config.toml
n_layer = 8
d_model = 128
n_experts = 96
experts_per_token = 4
d_expert = 64
d_shared_expert = 64
activation = "swiglu"
moe_layers = [0, 1, 2, 3, 4, 5, 6, 7]
router_score = "softmax"
normalize_top_k = true
routed_scale = 2.5
balance_loss = 0.0078
balance_bias = false
router_bias = true
init_std_router = 0.0335
lr_router = 0.000456
vocab_size = 15857
norm = "rmsnorm"
norm_eps = 1e-05
tie_embeddings = false
optimizer = "muon_variant"
lr = 0.0112
beta1 = 0.95
batch_tokens = 131072
seq_len = 512
train_tokens = 505700000
steps = 3859
dataset = "wikipedia_en"
Below are experts of layer 5 (counted from 0) of a mixture-of-experts language model. Rows are named gate (a neuron's input weights, with its number), up (a neuron's input weights, with its number) and show model dimensions 0-127. Each number is 128 + 32 x the weight over its row's rms, rounded and kept within 0 to 255. Numbers have three digits each.
Before each expert's rows: "mostly gets" lists some tokens that are sent to it at least half of the time. This comes from a sample of Wikipedia text that the model never trained on.

# expert 89
mostly gets: "imm", " Esp", " Kas", " Cy", " Hern", " Bert"
gate0:098144158064171183135143119104118100137133196117202143149123130103101163148062125132196103196107064143061118122167132148146101133157128125115145173096168100115125143105180129114158115083139157105092092103177156158157085161120096147163098172151139204084192145147123134106135144066112112126175083172087116131114135115134099081166153115114134134129178113158136192075116110095157115144140
up0:080146092114049120092092163100157118090106121172149130144136079131148149163102128086095122141168120115143111129118211113173070142086170131057108145129167120141072106148138132130127139161144107142146148097125123111131133106128195186164119131143216172117139152189121135108140079103206147171169109121110114060116151161099112127164112126113160108144169156089174173189162087124168122161102

# expert 19
mostly gets: " in)", " ft)", "ensis", "})", " m)", " mm"
gate0:139158096096164116123196068112177108149089146078171105189094097148113169126138115184118183117133096112085127077160128121088117129112089102125100122132080103164095162111097069210149189087106124142157020084111179130141145146106124136139140140137211109121126079148184132145139139112134147218127124126148185114118146127128158107145131148078149107108134093125106123143105144131134116149172
up0:100176122187174104115106138104154177115049130127105111104125104085075139171136140039119110135177134191127167128117154162131110114107148130134203125154165168138124077123110146121159160128107143103123111088181108116133122162100107082165127095154142133145076132066154075148119119150200141132108123067134072048136149106162152141134080113198119149086179128126111129144120068121127112139075

# expert 23
mostly gets: "\n", " medal – first", "There are", "| Average", "Personal information", " newly"
gate0:053056108098155036175102149152093123156153135083124125145104140036127125169118175129167091127176133107120169110134096081169145146165135104116158093140092134136155099111136144105093099132107173171142156107177106171112108181145110126090147114135125121134164128158171121116100167084096131167143105065126124117068080175147089144109117096140113200094137120144059088119093111089139090132162
up0:144061132125115131103145093108133040142120121071226075066103088143049111162146086144142129166092165126165162109100150113103098110149125108120084134150130176101098148119166113169122129154084168158092198186127192105085146087102162151144109090139089151108174123133105130153117071155084158117136166122159179097091146129127106146123125120124099103147125148149118161141127126099134074062116

# expert 72
mostly gets: "″N ", "′", " | .", "- • Total: ", "°", "- Elevation: "
gate0:127133148117110125142125170138166148104136158112128180114150093087153148154115175056150128111102143049060110129082115100074134113117132111100138059126092118093155151160180182043125161110133172153151116105113101093105145169098085155196096071138094140163137162125123115176182136172129140089127127173090087138137159101084073098116120139156176114117172068144121143123122145180179087113151
up0:110104111085106170152157143099132079144120160149181141140152162094116129134151177149140197097124145107143116158148187105099140110145117142206188077115175190153143123113098084158101102095099108146129098187124065129124122117118184188071118109104155094102142104129096051128103126157108107100124107129073093184134087105132110138118117102132149186165160164139161048143075126142125099076090

# expert 81
mostly gets: " José", "ibn", "ão", " da", " Jean", " G."
gate0:110045073114119170117159108123129103148168156111112166144078144220072114149152124110119195141213123089091125083144128137106126161132117083114138116080114133165143078136141133138185145133129178088152138153108138138128108143123124156116129153063170092103142122128102171176077119085160140158190134096138118096107169106074161176145168111120128135211194142158111137172113097081138135121119
up0:152107114105085194167159095102144103174075120126181110188094146126090055089180161189122128093106102131121105154098153135141093180128146071130047112103112099083126148162111126160059150112186173162102084131145171121101109132100094146147091091131130158113098154092114078164109146121191136133117169166126189170130090148133103165159170109107128109110074115126115100138083121105080113150138

# expert 50
mostly gets: " sq mi)", "/sq mi)", " ft)", "' (pen.", "°E", "Youth career"
gate0:044112114146152174169125147131135092102098087119155094123100152129124121141132118203154114097148180108105179084159137131207170116156114123084138167130122137105153125169178191157157121184163150119166144128105117102140129152139119081097090105141127167072110117111130095078123119169057079105141156118198130079099148154109072137106179166183129162069124185126103146125144115117095105086081
up0:160091101123110094114090107149131135165106146083092164058147161065123089124121143089187064112138136160178170090137155121142118172183143068115134141121144134089151115131097119179127129087146165131142198168131118145097113105090135143123141079093174089130170118173191137130147136123159175083168133129126158180035178153140129138109180094111126150146104080044103101148134136150135174124135

# expert 37
mostly gets: " place | ", " in November ", " in January ", " in ", "- Time zone: UTC+", " in July "
gate0:036087122069136210201018113125133140146182165176095156115153109177115167135173146177106180133140155047169155163114165121135144132135137148107055121141085155130125136136125064131149112168137117094159170157165129122119152151151107145124127124150151113115124174127121141107147112089121147108161156113141108164093108190124158148160121134098125132092122116140138097118146198116101072158106
up0:112140071107113103110075131116138149138113106174136205168075181143165042098133057144113124141160103147171083119163149114138140158093151065110153143134118152211111150122067113160095110058092113154182158167137159129127130186158139165116140183133123134122116143132109122192145119137109191097078147129108096091151128157151129139143121192166191127111111116132122094091104113100163133133185

# expert 13
mostly gets: " British", " member of the", " served as", " Department of", " joined the", " members of the"
gate0:106098128117136144137116121097103095139184124069106135091123110099125192054115110118086186129115104115103098159164127153084113147154149158131133137079161101108076100148089160151135126118114118139120088079195159194119111121022118057094131070185121183114160104073159124104170124154131119186184092110169144191087135079108141153121126143117138142138106138160143169117114130164130086160115
up0:132147098142105094154157163168181170119160141150185114136093134191112158180157134172110111159173160165130148162134113182142143129123185158126144100170107141143155084174190179112128084136183126152094136141138112113127080095091158079151146151101096110175141120133167144133146148198088126154117138128172136090092059191100111155127076060157146157176128166142109187173129134120158086089164

# expert 0
mostly gets: " Hern", "imm", " Ug", " Trin", " Esp", "= C"
gate0:147119154112124076129092172114063139106122128107106124138160215119156171117115122134141091135110078117159127162070171112143173097046131155110157112096156128136130100115081135085053069170118084104121115089194148173114127112110156119071125155129114143132208160124071138111109174109126086096146111152056158149095141139124100075105119097122100097088125122083110101125078139166079131137077
up0:125130118123130106117150105169101115114093127154124148121086116125156137068165119115146078141179084129087157155115144116063101103144187098072166094165154183135095187132169111097180116091106096101127066127142102158082140110101172090177134144126142082136146112143148152139142102093083166119098115167106117103190155123072179125124143147199134122153200134186083130171167087103173097166188

# expert 77
mostly gets: " | – | –", " |  | —", " | GF | GA", " | — | —", " | Apps | Goals", " | —"
gate0:085139124162120115142146078175126042090134127199151091133104059110144173169141130103105144094203084073151127109099072103158117085141139097146141124129146107146122142171171130125063200136164088089136141131183126147121152149199123132213129100158086121141113117085126088114097132142165136162121098122157110109132112080141116127123136174127128093131105107128138120108166184152068111049149
up0:131130084170113119151157155160124055082130138134071101062105088171137139095120150174098114118159112101098109179153157157117180135162126172155065143105116091110135086142154147086162073114172129112159170137143130125090079112119116167107124054199155071091125086146124137121110054125133095117115163180148143158115082185105115209137138096144151160104184085126131121153086131117089115139120

# expert 79
mostly gets: " conditions", " efforts", " parents", " areas", " students", " countries"
gate0:142093167146142070075175130128129112107133102182135170111105105209189097173166186111150162098138118123176111138111132117161116119126111130159116100184108114131144128137141185133166129121080153191046118159162181040097139111118082124153124110085135139117131040176102093165165174144116164081124151109142125124141131140140113097125171074114149143077128146133158141073125105104109119138063
up0:113132120099170129126097142091162065130056130193142157096187112161127092099108104103134192131119123153122142090162148124163169140107121111133082139145114111110147180172131088121069131140157159093147079154099126095127106165117063127144146157087166119079127134119156127099210129103117179131144113174146147133222139113158145201153221151162095126068109118138138151088120113156166133103101

# expert 7
mostly gets: " in the family", "- Binomial name:", "HN", "ibn", "text", "- William"
gate0:111085179144102138134133174098057089145055191130149104125128124135103243106122130105084102109095129161152111151079121179160186161119146148061126103135115129113085208126145126139169205127074126102091106140128110173118148105166154091120156155118130110106106085162145100162146117162133126112110099136111070120091148092089108132180097142097146127126107160157084101102100104080148113072129
up0:127106065120145105120179108160140147125097124106140095069133075128125120183195167111104155069149159120125186145101095125144136139096139083114136124149158127158092140100098159089130099111148145137122095088110161131113092058182099131111080174098122120075101144115195111132145130126126141180172172147179078102138112089144105180145097165100145148078123044128103140144219133180177131088120

# expert 21
mostly gets: "ES", " NA", "X", "AA", "ID", "SD"
gate0:123190164155062151115103137122141111142072193108110138137126122161139128144091183098148101084143122182127113148113222129169091152187137124129074068124131118134121126143138188143127120128136199170133109142083113147134158141132145084130111149152086063151121099028143117121124112104135149059151096127138127135188107158137086117073121141149143158134104085119132060124160189131137054137138
up0:090062125102110157161137189183111202048110170143101107156107112129147132138145148126149122169138145148122150142164150113117181142139147117097161100105161104133171102140109155107133212160201125133145166158162133092118098156146124104124139144172096154134101135176102120090108081170157098180098080100130176080111065120062101140107141067114117099133070145092119185142090088111116144142070

# expert 64
mostly gets: " Zh", " Bh", " Ng", "iy", " Ts", " Nak"
gate0:160145144108143138142144124109122104104172100129155117116158093172125154153130155128128115146161126133165121152098133110105095113187118114117174086104146184142128138137108132152159085133139138132098137078185144146087135095174115141133077146142107117103068094137123147141118062154131108186117094173127124114155174145177203168086112176024117196109069153124173196117112108118129243100110
up0:077085179113125079101113144130119080127104096148100159180137122076163140113115153168119167119131164101105128187111088170167097099151114046111109154136156181136116071111165157131087121132119115092081081137140148125158083116105189149096156149135063120149158160065147155093118161130114165100170144111153093148134109123149107189149123098161151086173073176096096115154079132093052128111081

# expert 41
mostly gets: "In ", " In ", " place | ", "- ", "- Born: ", "- Time zone: UTC+"
gate0:095146178120156147137138161140215167092163155146136130069133191159140139123138080080109115132111093094146144079099176106134141114159130090145111176143147166139140097152118117100118134183147159092163128176168181150214150135135109171120152145107113146118072100142148145133161099135100121124105081131140116087053102129176071155088145130070124139199128117070126041139101113111122119070113
up0:170115131126178143129094104077022148106100159157137153201147081140152111074098171112117129151128115139130115097174103145125093114151121151113106117174085121057166124099115133151156154123106119158134177132120107156147156116120176193159107123174189149097160155099141065131144133124043154100084127135159126122154157133109171182105171155186143091083156173151065147110158118139154114109173

# expert 74
mostly gets: " beetle", " wood", " ox", " hors", " fish", " gast"
gate0:141138177146130109113119112171108154136169150104043135152138115142155112143181152112159099162124096091137152189067177089149203093077082109073064150152104092140135162111103113147126125128111102139145095078179145116088156131126147126119201134115110075112110145135195100126129071080112156139146090170132209084123146147147200118161160150166120140131156120137101167117122102069139167105157
up0:109117150136117092158117104103142119093116051106115164154101126082086122169185123123126094118156093096080107146124095100148168079054135175183142107081168111119115129109107159109143120084117234135055113088158101082105137122155129130156118075141095156172151150103144070102121125092212104126153151132122132069154123098080152113152129134190175110111165111187118100124152131118168110138097

# expert 63
mostly gets: "\n\n", "==See also==", "==S", "==C", "==P", "==D"
gate0:147118114093138110126081120137136086129121131095123116102151162116120054120159119133113122191167124115095143113133121167068126129096111124123137176144093075128116081166059145111152121152118195166176117082133149063148129150067096121124206091065074067131107152084181128169141106190096162124149130096085128119115165126149101223092158163126112106105086164139170140179145157147107121118149
up0:072144097124155156118117142133141139196160085121061146089114098082116117074128039111137137159125153157144148170076138232115146107183139086136128121121139058077141138150204136063096130127110145153114150171124114165149120093114140172133145171107068120100129182185109167114158152156116142104162139195118065069128123123104104126112122126109136146157140141110167133084123122138117124143186

# expert 6
mostly gets: " \"B", " FI", " The C", " \"F", " of the C", " | \"C"
gate0:103159142075166084069076115154170115137135107144072178193111162105138219147122170180135140098122166093102159147101115152163136123162037123170101143167087093146160128142127153164067116159148142138108148146128099168126126171139116134143161155149160127203142128163141097125100107090134094103066074137091142144112149123151193144079105109095206097140145100083123130118118141160109105131154
up0:098108121147099092178144186186099108199168171161169129161147124172115103158175130071101063128145110106098075117096149103074156099100120097136161126143155122106174086109117118105145128067130125127176122139107157159139139118135154099154150100091149136076101113210146153168110114143107148090065105126169114115150135165157122090156147159093075111191084161145141071097125110194152149083084

# expert 94
mostly gets: " rail", " tow", " foot", " steam", " passenger", " electric"
gate0:168143100150104111112147118128116092186144121180093156114149139124061142154144078122062095112113114164116143110073162140159065086138164086111170096122110094112161123134114085070208101100156155135115122103168051160086149094137161137112105148131077147109039123080180162141183127154142130206154145070116098147113117150175152138163139128127169075128130145115159113140127140138085086103137
up0:118123168164136122114113104114176140137091155146119101115164098096212079117110137108115083102101108131142154167116101164108141159106116173206155080079150186159171101195102102126121193143131143115061082154087055122166143078109155144145171146099132070135080126158129159164110147147143111082138167162109150099156089180195114157149145144129120143180146099095131131161167085105164099118148

# expert 36
mostly gets: "\\", "_", " \\", "{", "$", " $\\"
gate0:069123150112071144130153082114178118123127147128153154129121125103153104068135168062118113077161139102134169191132111156090157067142101156128131095125120121185084102110094175166110096116158127105135150078183185142110153107172131169149102175090123094154158096121068150128113139059082092156104114122106128173104188103086102111089117097087115129087058082120058134134153165139177122134137
up0:148170137104125094171122123118136107131184058094079170125128150106167128116164074098158148109133121165132095085177172131099109182097160135168178076134144165093158110099071154108143133110122090101093212107102194109090157155151150154111170152134157090125067167119125076105077129101111131102160135105084178144124076090146078152093146162142151141156143091140156088118173125146183135141187

# expert 86
mostly gets: " in the family", "- Produced by:", " Mr.", "othy", " Dr.", "- William"
gate0:174123158148141125074122096137137145208064175115152094148097158130122112159130142162141082108092104164206176105069104110111096090161102177101138132094085100154084129145116087109115175160145138083127089170068154123159128118127175149089120169180159156090151132152175092119091077110139208149151101140153136116122150103136108126129137087120109142194095093136135115130144043152163161111083
up0:118111078119171075019133105115063136120173151123142123111153137107088132138100129147099110107115097090103098053095136151166129121114110137088181102122121169139093156094165181108115147071104154133073076091114093094141104143140152073092144080127162153172085078139130109103132132141156151111091152149097116120153107137132130135180043158161177170090073081142147179143110130165088158102130

# expert 2
mostly gets: "NG", " | USA", "OR", "ZE", "ER", "US"
gate0:050090134138172147195138176143169146144112176097098128147180030117118142109151174171173084099174146055119125131144108142163109118081139127095164123129121084143123115116162154130142185160097151135133187154149113164154204122124157158087127137127185154090100165141135134153105123167165149136138086144085129134159072125131142132108155055077097148129149117154169092114119146126078106180089
up0:114116146051155154123081117165159100187110088148122039137077085092112139082137161093149074132114126133129120148093118152107146161151167156110132058113106143142089081154178146124126062127152117157159148113179144148095103188181101076146151136147155160167125098150122145142091150156139166128051108102152149132160062157115088149084087139073127168161140120169195141176132140144111131148120

# expert 68
mostly gets: " The film", " The team", " The song", " The album", ", the company", " soldiers"
gate0:152134129124109170151115126093113125097084152164158095151125130082141127068144138138153140172117178132066116089166204173117107146097146089084131133111132070111152108119189217114093130153084092132192122142094142132079173135111077131139117135126134151072159071094146096113099134089056167094142082118113154151130122094169174099117081169151065089116138119100137067141085134126179108101131
up0:072119138127082166165114131121108192016105100135147141094132070105134099132142110121128080115108107133100093095170078123129104137123153126111122142107074129060101135131172110150075137104141154096120081102135129121136134093100108130170076065136141123194159053106195126118153075214117139115161123077130126098086113133082110136153144114168144151115153157120085155173168084155133085156112

# expert 38
mostly gets: "In ", " In ", " in ", " in the ", " on ", " the "
gate0:162158102146118141072164155080149166168130125102153127124115116098156147135119139165088143079099088116113123121113118118163130050138159087081152129122121142101091147114140127115131149182117190111107192126200112141141136174192108137140119148118080150103080177164130111179120189105143172129118132177076167107069137121095075175165104116125147116126104212100163089127109206094089190132132
up0:156108144080184077115122213149129161105084114138160154134163137175107058131117095182187095105140181127121138087160104150118125141188118140159107111110169143139142089109125083139152106088149115149114109169109184130087115149125056152085172164096157121135136110162132209199117148141084118199096154105121119123118147137120096134073126136146129133146126115095113084174152101111079179200122

# expert 49
mostly gets: "- Country:", "- Died:", "), American", "- Height: ", ") was a", "- Occupations:"
gate0:131096090152159126155137114174176125139148146149129117089108109086192113140121124158160107110080150098132155112114091178135169071035175100110148159136166080132175147153083166101168131153173136167110175141114186054118095116126093105187126110126093084098092108093105112077163137135082110101138149068130148121136084110117086142068214175177124097122166113101143143122145124115166156114122
up0:148140133095200174115130144144184100104145119141133115130079123140114152162117103089100135131098151132074164150124092070112104107096157161209160187154103121100113144118135052159097096189165167100135201153090175184151086096133077192081131144076129112102154179173138121167171149097160121119139092124151109124076084124113079109090173143154123115142108141080137122077111141128104094123157

# expert 29
mostly gets: "\n\n", "- \"", " | Episode: \"", ", \"", ": \"", "\n"
gate0:145168121167080097099153138116138098108122161130105117060118110125122111149171223107146124136124135134109171148140094051177153113139062126120140110131103064182075143123052179149135143171120167176071190151125158094121126143077129082162113111144065140139109118092169154121183091147138117111103063151124175102141102123120180130138126098127083122115184137101067096132133099162172115134115
up0:127130125108079123091088107068093105137131158169148153100098116154076121098110137139171102069121143088123181118082158134194152093117092083102091173179172097059112067109169111089138076074109096140182136104112167116138122138137120161133130074108165121127133134117174130130151109212111169127115142098135133131167215125172139150131103134063071095104167165130127125152162174165134151140153

# expert 67
mostly gets: "_", "\\", "[", "{", "^", "("
gate0:113141174205100087129128137163133152130096097119162131091158091144157161136223144172149078112119152077151167106109091077164147084092105123130155065134119156115143187149145116137173144130136098147121146138061161199148156124166120113147151061157125197119130138163104106121082126093162144167148081147180181084203176166100095119093144113122134109134144132073132106148137143136134145108085
up0:155160066155165133168087110098102126116171099104131073141067126109132087112126129094173096131118154125149124146153192121109090146148148092135158107161156107058152093132171083133077114114109112120175162100144152089129170164131158086168187151119110149107165136091123182150110070191134166165159173093127155146101102093108110138149041197147122172152134136154163198115154124151118075132163

# expert 70
mostly gets: " century", " edition", "th century", "949", " was released", " February"
gate0:073141144159109139202065128140188101130086142097181135071106098076136094079162089120101142120165128149147149153103143143072147060075150080139121121089121113139131084171148151134173147142087130136119152197079144066170137161133145105112156138088119130125086174109123141105097123131138107190178151122102162065098081125074136080103118154077098152177117130121099122143189142147095137134088
up0:133145109149067157197139130168110107146087198090125183168143091153152107077118083103112119171136078108162107094161110101087124166119181154114131093135180146104136070133099116105084178034165076151150141166100113104147094153138151094153166122143147098018150157121115123146124136127162101181150110123163116157164152119101123103057109107154132129163123156080169136130103110161159135123118

# expert 15
mostly gets: "th century", " century", " years later", " same year", " months", " World War II"
gate0:082157109111078168137124181120184105142138133118128109142119117061161082083150110099081112152110119141140114113142138128132127127157100166142132124148065163109078113154127155111139129127122168097086066096162184118106143093128200167183194170137144100170142096116130128176197102159175094124173104117139048167116114175120125147157178134121135108078136055114134134216081118137115139121173
up0:138076151127124100100149077177110135132172115122164150122157109156104179139135100048161135097075121085181120055190142091155144147090207069128120116141166110140181143109116094106099126144126134092133136127083119111170139141107084130138076171172085075142115120113145155046126208140104141150114125150109152124115163128092127162086114129089135133157122176160160081148180145102106159162072

# expert 66
mostly gets: "°N ", "% | ", " | −", " / (", " | +", " | W "
gate0:171136255167073100017128095138128150118141074123147134185136170117149135170143101114135163125158050079096092118139164154124140160131152097131152115107142177170124142141106113120120123136166171127121117154108135128143143147164113083109108189122099097124164154142141152140110169161136181148105136111187115122098167181158077103149130138123178085148068080154105103172108161119136155117151
up0:189075147092167186181149152087133144163095093114115098145145045177161189122138144134080185137142144135125145137135100099117153094158117084098144112208131130165084154196179109118075136143125131141081089093131141106092112105076157163109160112132169115131153106091120151161136150064029115113130138145176084158172095165069120103132123112127116165090141114131115130130090161116140133104132

# expert 11
mostly gets: " Jones", "ández", " Singh", " Thompson", " Jr.", "enko"
gate0:154107142160095109103132156116111095064091146134116109085134110092142089102130124146022155155121152084212103080161173157083133145166106087136150142074147095082081162108074129166196098098135163128207153154110165112155176126126159187170161126100123100158072133115064130132087139167152185066156112109141124102103107145146099125108132170151111118108150103140124106114115098115161143121118
up0:112164192143143037152083173139165172154089118114194077115137124136111141120070140093088144077103187128143151135128083091119095131147136113089149152105103140069163118137086086121100113182087163088110170155192170124145124096064083132107098144139143159160099109132173104173133106144064166118115106088118114074102097107146093150100100126074179119078110119142072110138125152140087127120130

# expert 57
mostly gets: " politician", " director", " manag", " footballer", " friend", " actor"
gate0:176163126079115112126109133089175108114079148105153144100123142113118144124147125106034198065126129100087173113095123131148178162080126106155119094144106138134095121134107120151103124100123143145199163091191134127217105155141149097186214142160164097161081185141115116125114099159149154127096168121156129130133114100178044110150127126093168091095123149158107081165099126107121136170153
up0:090188133124159141117092173114194139149122149135077169110110094185172157143114135098098163106179100116133128115106154139165159130154126158075109139209150118109119126121136071119125121137063202174156104084177148091147118110119142158174143151164150132164128160133103121174195105109180113134104128129133191119131120101176094173189113093154157118101129126148164080169137104037178139162141